python train.py --balance_bias=false --init_mimetic=0.7 --lr_mult_qkv=0.5
Below are experts of layer 6 (counted from 0) of a mixture-of-experts language model. Rows are named down (a neuron's output weights, with its number) and show model dimensions 256-383. Each number is 128 + 32 x the weight over its row's rms, rounded and kept within 0 to 255. Numbers have three digits each.
Before each expert's rows: "comes before" lists some tokens at least twice as common just after its tokens as in all text. This comes from a sample of Wikipedia text that the model never trained on. Tokens count by the router's weight.

# expert 30
comes before: "0", "1", "2", "3", "4", "6"
down0:077080100154066120161139137117119075079158166117139173088129114125129121076110147113119124129082094121144155161098098137157151156116080168123152142103117106144134114119160101090147176111132103174114126054159112130102127112115157129108136235147076199099111102090169065141091121151112107123096169151110126136102058142129151148067158130083167133129131114089148214094146048116130102144165
down1:135165147166153131133118167147129122116131098153124038095089093132130076102111098094180162091113070129131103118111118108120063140115080194096104138137118143133143120107124104158169157112105141139082158169114145132156111114102121170132092125100127170145090101193075105113149118165084164153101104110136135204109214121172156119125119189149105170094128111187155153107139142152109186150105
down2:137130122103163144171168134063096092098160157122119120103095100153177143116110146137163099139097098101159149119095106114255122130126096134138126069077133106126099112131131182133104128143124157130154111084079084140171136124108161109149128166145169113147100123124118131134129107165083129120179137113112125166109134125156117183113228129116142120145115165167099080098170130177149143123107
down3:138059153150095090128082109185114112151106136066155162160130162172189122130142153087125142133136178136124126129105099153117083149188144114142102126134128183160072059112141163086040119168124068126121160096109119137156159165171103110089139080183136187124156127156191070163052093154112137141145130106121160115134097087146139154130188099135121091133100148196115104099124097115153098107137
down4:104111089092144117096141123143092108094114146124085113124095089085101104191080176206178129129137159154100147121150156160112131107078129079054125120138134137151142138193075144157133153091135203116109086155152130083133020100135103127091051116211141176140137166136106162146178071157130087128035088133104131135151177154114113130102094164103127165185153178112131126151090130146152098126137
down5:063137100140109147111137136113138101106133155144120098157143115063098157132220137031113088083129082143118128106142115147089104137151139114116116034077111094084116108140125154155167112121158109160181078120111090124111115149135110115154113135127117068120175168100141057117186139161079171163104160157147132147126140138122118138101150102142149087160182106141140180119134073136127097137141
down6:150119103147126102142131142118128160155153064182130078152087142170112120160134120183168133119121112099174151072106150114086194107104144074197131106074130116147120163140060107206128135174121137121133144088130142157144168087075133144129128106151063086110121165138143111150134135083142163186128121089123103140144078192150104117085105180176131169139119153103162114112148183149115140098110

# expert 9
comes before: " the", " be", " a", "|", " have", " his"
down0:182125154130092134131146117174119176151110183122124095126145131130123099152161127171088114120144075158161151141110092175205151155112068100122126185173182066156145128174173098137074074102182108128135129124084113150103138078104121156109126208096154121126096116106175105089067097129152091133182141152102154075116138141115105135121108084149130110188162158151134127158105207109095161117105
down1:112113071155126139138070108133152146196097146168142151110083026099175166105151110145139132136178106133158103184148155094196135141083143120123073133114131149139150134128171130132103120109126124150082136092146128115101163061153168128131107145139174093158164123063059124132085119137122120121107172114118114100123147146106051128118149138100165068107152152112119134107117176181169136120085
down2:146086164119115134140105184065115124150160133110162108149104111148095102105172164088141029097119124091105114192175116118116105098138131165122148151137178169071134117128144106119175132127080155134101115143141202098088102121114115162147116146126129171131123066115153119081156168152112131117154147084152116158117118148139196190112107121101126099096166089172173122113165111053087129123145
down3:172136139116156118158151044127103143172121134094089189099096112131142082088179122085149153107133082142111173078124145123255120158159057076143162139098137172095118112110122107149121140145115101107143143148169112122125139132118122123116118120075136086164103167122126147118120052114143137091093097241109193159077183137129120163169151081150103133103160164087081112103100183089107169059103
down4:127073140168145164134126138117058131126143064117132170131084148135166133132195107127187102115221164093161114131159105102099033172135149103116142066154118077122154099088069117086116130096120119152124150155119131150156111113082100110142114119085157118146145102091085162109103069113172131146130111104099139133062183156127145115136126139117171088184116130140134079116148063126186150094097
down5:086082075164120149164091131097074107098120077143127105172095179132120099173172144084151159148150157144134143107138126145036084116138128080160165057138068076165105106118112148153100120104113142142102068126113128083165136138085159125219158133183092123059125093152094102138137138122126150091161123124128125139113096117047099109095127176098146127129155167103124130137093101098160120157133
down6:121171062181106121112117090093107152158120131123090097097081095094141160171109099153139135141147027087139164145064136134124181165105119153141096166071135163114108108115155122139110100093145102167170068165111137123145133118160139128172092128150132107182145154087087025131103138156147201125147092126097109128155120105156136129111149149113168105174145093122126161124140150131122110092113

# expert 37
comes before: " the", " a", " D", " his", " S", " B"
down0:099169141061149099122121046112090167151084053116109110161146139155181085135041085114109107081144122127111140159131128170173179118102104151117177121164185101148148181137132132098106123183081185232091101151133144135096046135101132086175093175144159150118162156119076138164114148140181133129148126116198119125166170123113124153112181160123110148094170168174191132098162192139155152139109
down1:200146121128101036109086103124149187183157162107154050118138160114063123123134161104120125144081121106090141121105137114166167134162138170117099144138134072121063130128143126093130112110146171188164110087104125064123120119174126166171073114142123134176114182232129138107163146092166087074131130132137103126147176128107086112107102154153108157113105155138158063105047140139065138162142
down2:141144191086190097137155219176087105149102085142103148101135115151122176098130127109119107122121119137121222124098115132117091104086135144155090105144114065090161115141159148192129133158191128158090107115186137176099145212175174104112142115125098170128130103126159136166124134110092087167083110132164123139137156076065134152178093118112120201165129129152118102081074157128188182117159
down3:091120104155116117114122161124168099157148138110165155071121152126133056148131181127121093114119136112127128155138164104121155078099162158134170110105176126093115123149150149188114120123100095161129140201132125147138144126102225113188148140129127174161134102101165142138094121137111112050179128207122063142127078112126125141101124145096140173124129129165165119062121116167141112139122
down4:109130094146114118137076176122096143128095148128132090154088124150153089196232172137174131161204112120130100124102098109141065141102158170133124143147087083086124183087117141175168103113118077153119105140161134152091128153198159122148123108105165145141077160129145082092121096118116165198118092095149134130080167214102171097162097137112129089105145162141162111109162107037134126110115
down5:127092145088166114121133151087136110112085137213107082104146106085116190133142110178186120161096176195095160117112093167124134109101113147110170132093131134157112105117153101119140079166113161132167162152141144129109154134145109113150177103100152095138157087135158132179085135100130103136139065108151072121103157109135192148182104103098123104133083104101170168137141090093164172112147
down6:139170157103129151112132119071126159236098136175143153112093141143166101084143129127128090153157129110142074109120174109100153117100122133187142172165122218107121157162092137066097134061100157122090096185097091188151130115196106106116136155140144082136133100181132080151131151161137067140153222107131156084140161105120163074190143080221085150117150134208159149106167164071128116136122

# expert 4
comes before: "6", "5", "9", "8", "4", "0"
down4:109130164097115166135155121119177149174092129094135146062195173106148145137119143099120200166130155161139107074147125066120127159105111125129145147161112126079088144176116118150146118136088089150110099142157168108134099225158135142103131192073137122120078161133072107139110180083140158081144127121175145140097120165084118179136116145162130164164166103173131102068139137146137093099146
down5:123060172076136155100100077125128131116102150065120125131136158158117114105112116088194102082099078145113149140133134140083132046130083184132109109175139179064113058160129125154040136158120121073093146098110145166081174181124187124109138163177200110107135095169202120188159208127100140151117154180164099084164115133105085062116168110082147172154111144174167098140061168070144129119127
down6:138124167138144149164152119179124133116129115183148117160116080170144176162178123039132129145071124119122129170115161113132186064086124165140136126134150120146129193121102116129142139137080051126129158129064158108069126158080124094125183141104170090146084118193163128095135091116131158124136140085095124117122129117153123120086116093131147201098168120131110092119181125106186135067189
down7:113139204114120167107138134051108132159105148119164161202156146067115140151080079131139120174103110111113130161109100139115094103187172124135140149191120100123150216166147128152130112140132159106156124132144119112151188098174119110118142210145139120156131136185101156102101159123190120150158101063081122087123174123176150112167207191130100129123140146104135066121112144120152126130205
down8:196071181100163097082120177103122113100071134134155171115106124128163133129152124150160123099151062149128150071164148129206146219165110149111141114121062129161135118172091106097132177139115139132105138114120119098183112136144105077148067104147168149086137071106154121148129164231142079064154148128158163103091236123098139162170128195105084159073074112115126119130153115126108131046112
down9:123146138103103125112130121134175134089165106106144180215090157106089166143165049128102054162136087142147134169167057148109151103064107126146076093122201082099184115135147099121105157162133115165168101134107109166093096055137111134083123153131125126097149155087059083079126069088127143113111142147120097119155139168114176176107091088160118062146082174117123143081142160132111185142124
down10:132155145104156116124114137105092120127098090176164082122128128129115118103114143077111071138158189149143138128116149072004119142134152098161131164093054113107057073102121119144165129135103137093172096076092115149151067182152167099099092117132166091130117120190104089160126179041098122169159114117090109163168165138126164126173138138170121152183149178152132122143103210104127201086171

# expert 38
comes before: " the", " ", " he", " a", " it", " they"
down1:151116089158084149192136185143072166098155047113150133080126116129169097167147124137152174102128117092081085139120094170188153124110134119074138131148128084179108097191136116155198097129129110062163156069100184095125200103155138169079136152105153146140108092055099153089151092126086114131095164141130134153118095105118118094140141093171141121189089117152109135130146211164142095064092
down2:103107171134125106038135104068165212174162161088142184132170126116099119138116073170207107139108160123103104167097142098082155135080142160112100075129107162129098144176152097136137109177126117142119170187173159124148162147113098148119121157105183125112099158151177071132104126075178074140101145188119077119149087121116164117121084178158128076139147127132170126120134119084096100194085
down3:159085099138114150114150147132161124101181186129047157135136146074120100136167104135132158110129133113168161174113100128142200135080178140134099163120121054064097139102132076104084098145130150084159151172167128158144131163131091175124139121170130159174100212134151148177129118125078164087100131108076144102125112105148178181127168108144104157170165092106171095157162185140118136162090
down4:176149111102087085141178096109120120128119202113090108095101144138162129119086194107099136106130150129139097085119093121177117109113058137104133164109113132096152071112111147171149073114137085169123166131163100145124144093155147147177133163195142085152124163125110173166195148174154099103117105067100124113153134142127077168161163095130205132130058100115103109110130158162139131118109
down5:100081148116114130143130100133078106113128115142167167156163111114131180120117089177113149146127122165177125205129104150058135168084139116108103157117192203129106081146155173144143118155107139108120122154148202120078147084192079162112116122098118133140110130130122105160116141074181102107140084097105089150135148109075162144121078177091083108099155116145177118163113120132080090131121
down6:095101140115079079090154108140193141118147044108073110119136114083185116105173131146155091127128155123119111125137155131024150159122092079096147139160102115057128156150158154132139124120098181141095129115115091099143135161074131151146080149153186107145139210121164135180122097092097193172129147115167125161146136167093135152114197064055137133153136098096099068102139108098132129120132
down7:143109166155161180145098175158114132069101055127155137185134089129109170110138142116144143125133111064134117106129101155225136129114137086116135147099162132214173139127160137141175141069142069139137107124110192149176137094152139120156118144046088101131139115135064164159122099093107138137155160088167145136168163087147099098167100128111094101156116133177125165080115112202123151097144

# expert 47
comes before: " the", " a", " ", " an", " his", " well"
down1:094102166084138134172125113136108098135098124076106184131134111147128128143040148117049103176085028119155201153099097120234084159042175105161149113155131149153117091118102183106123161188133105120084089160084189120106144073167151153169062134135104119133112088093086092116147127160183145092097117080185153152102148088118133140160102150132130108097102133144098152124101074157115087130096
down2:087117163135095158121113113097114091142089112068134179187100161155130037117119170137169137135143165081088128146147194146093198112121087151079148133156155076111103139173141116121179101135115120129059173144132173196105123158054120066177138100096125119124155034144074154140128080149150159097122086115076122146116114099143164148102097164136152151115127134090144139135108141150101110058126
down3:099172159114123143111122114130137103181159137156096182104163078099130102141155136052156136105167153191176137164099127105090124146121123140136088112131132101100129134112112166160079080155133170092148169106113127129124116087071102091091084109157130146113129160134119095090175137124066087106105112159169124065072124115113141161130187113133191139112121099119154162083178089158146149123095
down4:111096145152151089138087159099163090177141118154182175157111146131121088101123137150137094082112193106129091146078109096041102149126148128120128124151154138142124092154157167150137140192126090122113117156145073094174113137124216099172161133124118088107151102134105075094119136078137107153144208179158131168097153107110164103089111142166170176118102103094101181150106085123158122079106
down5:086151106113180171122205205112108086093110124117116062114081134089166148103133117063107152123154125108130143120132131138248119104099085101140112120156092158187058135125111136109211130153213125121122102145179153072168100110190121111133161147137173145092153171130143146199077158078124100052145144093179171120130073163153078170127176134054131151155191090147087130121124146162147151165133
down6:147133105133168132166073160142126141199136188124149158137126168142175145088132155155110110128104113130142115106112162097182142090109111135111104116162129119109133132146151132074127148116147143111101146159135112068148165066119181139124200144189112079130125149136110089106114166062164167189076103174163150106094155116110073084110184141114165096140105131061078108090107102129104138118120
down7:089121127156138126112117071149147146156095102149149183152171101145115094181095139073113151066148103146142106135085176154106183098105146113128085156140128142149093127144144124145117169144121132152164119147128156165187166142102050187058097127157183107072165107124074130173158105126123115163113091103172154131130126135122177147115082142117084128145184136140149124157106145045137134175132